Experts of a small language model.
Size: 12 layers, width 224, vocabulary 8192, 22.2M parameters.
Experts: 16 experts in each of 11 layers, 128 GeGLU neurons an expert, 1 pick a token.
Below are experts of layer 7 (counted from 0) of a mixture-of-experts language model. Rows are named router (the router's row for the expert), gate (a neuron's input weights, with its number), up (a neuron's input weights, with its number) and show model dimensions 56-111. Each number is 500 + 40 x the weight over its row's rms, rounded and kept within 0 to 999. Numbers have three digits each.
After each expert's rows: "gets" lists some tokens that make up at least twice as much of what it gets as of all text. This comes from a sample of Wikipedia text that the model never trained on. Tokens count by the router's weight.

# expert 4
router:459464496513478476473524538480467485548491474473493577465478439532545473432538434448503536428540542500515599492542438504535470567525489464514482535460456449551565530492
gate0:497485550472491544481430461533429536464564461493530510506390475504397504467514517496434488527494416457546519507438561486492458540530475493507538480515500521443492459515
up0:515463454496537495434536505444537512532523491523548501519539530538590510527527468505514563484516570530490512548492479524500517511429441560538450501464507495471538510451
gate1:522516518521526511567455409495516493496507496498483478466486541509450466461496415510426479528469540434473479507531458495493553541436482565465495443469464500433486498505
up1:499549432490467515510523492527505588482484464530517584554525460502540530480514550493459544394485485511462462486528473508480484482490561517611486559559472530509477468528
gate2:513479501555460559495499476496449497483550540472551483565490527497470568453482498456503498555560509509564514507466488535427511477509521537517529462511494520512465485566
up2:510531459469492507539484548523511560516453432562469439484477547512495536476496503559463445572472533476387527481520519529511514470559438521510503465532480575492520522472
gate3:486484507471541463583471481560530469534500457546482509541509549451504547556548479537528525471472506508432503462498468398511467543433414542462501498462513498432542489518
up3:458491554492479499585541484511525480555529571501454473552524551484415566466556526536509537506463531509385506461578439489524507509442444490446478507448500514445548521517
gate4:522530529546517504495470567440566561558529387519512516501570498499527505474501543450527508466455530535523536545417472524529518510558460503555518507530542580520511537504
up4:499545556563474479515447567475567450531523469518486480560562482460502541479492579440517519502498534540522505539481519439513455426513519450526493512544537537544497514481
gate5:533397408493493489448479494528477494568524503480556444547472514574505501530516483483484371485561489517587491508488499545523527463498506516464509464496525444544487449463
up5:460554409499544514547489441513568449515463490526508565601455589451484481463511506507470552558558507466483470493517497517521472400494522386518509521463467473544432476486
gets: ",", " and", "s", "0", "5", "1"

# expert 3
router:525540495488456537521470543440550568521494516531530522458485501577501578385529492557469470580570517534499511511551469555491449547490548500455438442512512475565565462548
gate0:570486538474498494441533483570481508461450528471470516516472542437476500498531517477511506521507544477528479493475484466495498457555504509457499532564521584487462513471
up0:479499442520534510552441503445506530532557478539537531432536440576533520463497512478458548497524415477499556518437514495550541605500464486543520504457493471496589458459
gate1:600492563545544565602433445560508520498580512506493495548490476461486537488526481467501483491446489375505460506483517576460538487432475520511465464517482523480517506534
up1:421453409478490479537533510433466505507489451514464527414530480538520456471519489487510543485500501574529506520510470484497518476488519509538521572516464491483457469445
gate2:584537450513502500476475457510396434500571516447488508501470470550544534636540467500500505527484493589462507522497535527418475504502521496508522500537546487504510536524
up2:409491474486552550493530520478556526543458504496511518538507446446591510428452499492406477441524513449538558488534490542512499539540458508497534454489545571495511534524
gate3:490518524511498452577518477507522480537505511562476597550479529385457534571546481569527468524451512462517471461559501432506497527443441533539501541529435445433460527508
up3:476507503514471465570536506456538435545494515521462596496428524458430524441544512534535502510483538533490442486582445540558554549487485504486532548457502478460520467551
gate4:537517501502491471449484517578540550422504449441478513454513501504527518528465566456487532478484458508445550573502510489480534505573509535534483497493482495521618507462
up4:501520541473475485485527552564540517480524506462482503478518468517483541519461575491465579504512508583464561523553549487438524472526501519536451479466508467550575517493
gate5:508437531551452449472488506456508559524556494529517514488516486551559515460440502475512494485521408552465514524539524559563513501560552540442547476497459480528450430520
up5:442507500412519485476527467516545458488499525572527477479473493463481492456522520534502539504565494451458478485462479464468512397466465362489474577372517522505492450504
gets: "s", " of", ")", ".", " San", " •"

# expert 2
router:470471478487484509471499468460502429488549516462539494494440497549494441433467513512452540490584512496459578555553537544533510448455506475494435497481527472458510505500
gate0:465483496454426482471487423524487509393506540508512529453505492456483496576490410496563465532522429509477487484502473471521534494523493529499524484572508494447468534492
up0:497489500508514543511448518483514536479519460497548472493508525522605501523523559515514483532475464497502604504477561431529450578541545407551498516462499564554573397445
gate1:524460479538542570542513475537528528478538499533497465529445500507431510574481451546449464544422542420476460499440538528434538518466514456514492489474498516465546500509
up1:434467450460490497577492516498396488471489505535492523373516465513502470453491509455498568490487516489472558522515435560508458479515470544573466567520473522528465426520
gate2:496549497562421461511497461511467444441538502504445509529505449544428536524525504433481525503535490597507514465545520519470446579513431533466495529493534551487460527557
up2:431560520470464499460492579512523497511456554538558529511471420494566522503540512554417483461499483459432549523476495569475544478524486495548482472467521580504425561430
gate3:569540575483513531514469499498496503507506524564478535499540497380507521499559479540535498561475497491524434499464499483470478499471449503514521477518465458456547479505
up3:510561576443495521483527500476507466534549545542513535488467545459455528422458541491465471561519546531484398518539522535484499430484500480424482529493551498475518449516
gate4:508506557547444466492477543460517512519510441460468445456488548486557517481475495493511471503531503533509507534505498466461557597550452443558458514536504546514571589405
up4:518468563543434511537470527475518473514532427473444395469528528451531512486480534507513476482536509565528497529505508466451543566580461426528480495528515533483578515408
gate5:597475536501461505532492485442526464558558507472493502492469433526524474470514481533447421521506449483456462497508515518496444509479475507478478501552508452488481447517
up5:488566518536642512540486499530553482516473530469444527498481482446494531452519513575507556526539468470487499443474499507441549426533517418510509489427455460558528460483
gets: "\n", " E", " \"", " Le", " D", " De"

# expert 6
router:502481539475510519509496538570469431486535473555513578537508499490554488446510517528521525490503449505441550494475512531472513443540498462534533530518515484448476470491
gate0:555512481479500481450492523591426485455475504436453543542531479503442592558587501526524493483536518479551544435392542489513468541539524511547498429511497521488504548453
up0:498461527531517443512507492462581507562518495507546466470475492484567429438503523455555510453493458489483525552511442433544507474435475511453483561430518586529530409495
gate1:566469482461597507473428425530512521484545506495518428483492437468514485492527448560438514530471562436499477499544537519461526520474493550576484509497501475490501489507
up1:561485460447505567510506495528466511522537514509453438460454434484550482513516481485531522457495548559480537530444574517539485541483511571635462537465489459488524559492
gate2:518481451471492490507392582458445503491470507465500455544517514516531499509525498497535444553472479548479558539567479523474503442556540547557587498504549538462450590556
up2:454460538502486488574453504511469507525477518479470534473571514482578554469492425514486461544512463454493560523567432541484522482560554518539593547493508501509510577509
gate3:506549499533469447523493476466515527491481459547488499508464580395470547554601524545535482489438514475473473496530511413499482495462443550510490499537470458488516535525
up3:498552476481503508503527590465516511474488557550537536500424543412474560549542560483507469462457544500460476477530508477509505449475497531496583534487500452521548563507
gate4:534548531574479414492466532434532557542525470478570481436511520534555562489565513477476527559522497472469514542454522524458518466556406452554520529509504506462553466533
up4:533525576492475443511472541451533468572586481495535497469555492495545529466525482497507526505537504509508510560512565526491490512536444436508539539477523489462529457525
gate5:508520543492432428478513569509510505493564526428486460486458485515493529583497437541494499451484508538462504516532512550426514490531574579481488378574493484551474401550
up5:499509434513508552594522451552476491491517542497524509453516453508530484474546541496475553549514598479457396452504473494477484454532514426504433521478476459492463503464
gets: "==", "t", "n", "k", "d", "f"

# expert 9
router:448528531530514445545449564529538482532377521569505496570497544524417470462516530421516573511576478493476533409507473495497536452492517505454476411498472533489504552481
gate0:518442445474453508429485479605410503467471463476558585507445559528441527543533522442507455551540461513481452478480464572462539534526486543493497457574431534445506477473
up0:504493534517602508582540507442554492518568518488506477487530461477571498429499515509527579450481572487543569536474540456550442461495514437515503566450565508536505498449
gate1:531456477575558548522462442519495555517525462471429507528513551562473464475504524475501470504412517474491429565504506604460464527460485502465544499452527516472502512539
up1:475500451466472588531479508464471514442546490523530471456497423457518527506540492450521519474516527537484595400461525415471480464502522509532438518535476514496547503479
gate2:527554497519439510510436555522505456485514478525473553534492491510471529558478505470501490523452488620513523459484500543446472517486528501458560490514477585477468459594
up2:429476529503437481504465473481530528456480473558460501499514522467479555437514474522461488557538469506515509543530421535461537494576506458489549502452571509486503495488
gate3:517523505591465458531459439423494552470489527574457509510449554480550564483552508575531488497492467482495478482506447478484498533439451593503502458538433494464463523472
up3:580526483555535460498498511485502528475500580545473484437481516512512541497579535506529512487486483498469490536545469517559497450495464618512501527518532542521498415517
gate4:476515532530497514492489519531485505490533475538478529409486523550495469480479487512520525497511457434428534465523474490488528487540502516524501475521516537567507510456
up4:481518599550494464518479548545549380499513485541436438479449489476483456510462552493519513547513468506489485477524458501496526490491492545489455472531544528563489477502
gate5:516428457457450448491529466559478491491519518497437532520475457577518484539451479502453445484504543545476483465470542474502520513520531547481552533469562517493481525476
up5:471482492524484470529567351556569460477457541552454541582461541483504527481479511587460526507576556481516471435507485481514499469506490426496505508428532517426495504506
gets: " the", " a", "|", "ic", " The", "The"

# expert 7
router:536450480501484482440560528476494428483504558568515515485437517399493508503519526524546421533436530506497409459508528481498509458522485472382564497455496503488482563558
gate0:520447496474490460459485504608472470444462471473564533560437522498426470572533521494591461497458524512499499481550526485519512556536478557494472462622475488448474504491
up0:498541495518501583549497519438542522538568464457536428427531487530556512442491489490470548488524465495552542529445506515540514446465492431547537557377548558481575453496
gate1:524412515509506434476476434523525497481520450474473468528531523538532506516502459498426491552506551507511493558494528476482532506400513480479473455523482491456523502579
up1:518579542499521585625510515500492533529492557538513499460505495503524490410516535468480504458481465542430495447527500539510483535557512511566479553518529521543467432482
gate2:510510531587453501457520576523454503493527482479494533479474543467515571512489476535520497499559492516517467501496520519417472463559470519482499552529531519522512538576
up2:489484568461460504505485559476521504544477561521437477507487493490516523472509461412503528480461441476463525484521414512451542453509468458479570446505509573522489499470
gate3:456477509560529490606446450536503499486506506560512522543493551469483525505598503514531511568401522462495508460517483415552465558493467524458512538575517474483490500515
up3:459488503543496469572494464496555495494475553503528508494461544488413530459557544474537493580396575498408424454572443482565504547484521481417507555529540488488489517542
gate4:544442508542450500447477498523556515471499399458535452418496506514451561534484532501476462413587481462480498555515487540507569513486455477510496524493499525611542554483
up4:492416462533464521449543524488550452468535434542508426479512507511493558530453566547458437441600482502525498529553544545529566506474452468496481520507504529541526542493
gate5:510493495428459512463570516470483490542485476484468451548489503509531501499445546459493492501578506542497480491472588548434479473527487527513509457475497507500469513552
up5:445563547476497468508497419505583568539500525436494500532498551505496484383455516454480550516562529470503431485520527524505485486464497383475469563456466434471442471539
gets: "2", "1", "age", "e", "ive", "er"

# expert 5
router:451508494479533500536488547465544491503474491544417499490498508502580516498464536540549517496494520526471525515521515554480592475585487490539489433506555550515536492550
gate0:572492492482453470433383446558453531413450495493433530557463567555415538554512472507530547478512497495529487478510554525484427558544520509430460502577534502479534496506
up0:467480512477517547524550465492545525552550518486541507456515505485518480439516507468499527502516468490509557559459534448580587526477424490511492558430506519535537466497
gate1:543487528547546561532420480513557551479538511545439478493505547543436475482499510533477473568472533461486490539458461502493552531477551471483415458461504517452486504521
up1:457563530497532464536500529519438476574507531512478574462467473498563530485493466407456504506513401562468482529487521490511517506493477499537500501574505482444508494541
gate2:436547489508523515502467520485442478511561507513499535466484489518509562497456452484515509545566506583529483499538527554400479508553455526430520477477537520505455519512
up2:465491506512501462545506519445596468603486504500437465510509494477545517512504487525491484507475487450465530522568503590422510453572421486520550494493538533495547517461
gate3:486525559500472496486498512516478568529451482590458527545522536443496537532556513529540541550422446445510511526492498468474504500460504516461494496495484493478512469533
up3:488499555502462510499504555502530501546452561586458561551508545466462553497512516521525556579462509489446493500503499505501569405518519489478512481490550506491477466564
gate4:533528486485498474472445512505544537527541503443516500494424465531485498511520564452459472484511475510406563524440502513516536518538462475530470497524523562521516532430
up4:499419478527492510472488486498510510508548454512506445492481476488435513537487580459470508480550502537514515531485494534518523490536466478510499471497526513526481522481
gate5:466438521471449481465515500521510479499506522499536470486452473588549406595497444489453454521560532527504532492502532539457494541491500483479526499451488503542484556514
up5:449518473473486516504562539502526515597449445539498583514552488482493445498517519477550508492549538414459489482514444523503507444461526444478500564435493519553482523504
gets: "s", "al", "in", "or", "le", "er"

# expert 14
router:530510490509514532555526514469522506510480496454541530467488496556527491412571526494469572397480500404492566519487484491501469545535436531521512579500410544534459550496
gate0:551481525446525521486541495551508518495487448481517504555432548436462523581559502499485476467519499476584518446495560523538497499518536481451559475556495563506513426489
up0:487534442553436550537520522533500523485560468522533511449547467551553525451473547486533522511558504457480555576474553501510519539449457522584426532425489491485560501489
gate1:518469537489604515519519445537578544519549488539508472525485513469459575493475483541453448512451519464469486517556492497488532500438509511492506506483494525447459480565
up1:479486436453434544522469547481399497451490443438502502481507463544566426524519527430486483492529511550508500489492551485531409484465469554574457506497484500514516526449
gate2:506527522547392489503509491560483469458541564433454503529487522522586535569491473473452528574500512532558488502410472519488508540561513555491526477539578502493469507519
up2:447523460528567453505468585498546508510490444559463480533523431523495525465484447515441518511466513528390531474488508465471437477462520436475486515449512502513447564500
gate3:462508561535496460541555476492519534547458470565542564548430531373511560526564555543529517527440451475474482502455492463489445511521460541486521507523521440543558495581
up3:448471507502483446516526511473547474539474503517575526547424517453492506402502583499504514555445510484402461516483440502537527461522476499460459559474561468529561502596
gate4:533553527434476496437476502540553544544505410429523491448464495507537513525482537486427469459556523472473568558506472493439537457537486488511429500490527499556559564493
up4:533512539427506501467471472506546451520490411453520420502489514497515497480418532537439475458528517477504508587545506496454542498530451503471456507485561480524525505503
gate5:514458495468460446470532476487510492512598529517488412451544515553487530509467495481470498552543494578512447513466513507522546525536532563414577497578502517504523436501
up5:440546535461448494524518431464546512480559559539499539529473513436536512427478542520494508587504556518566475509449501472504530440531517443468545574491503490535501465475
gets: " ", "9", ";", ",", " re", "4"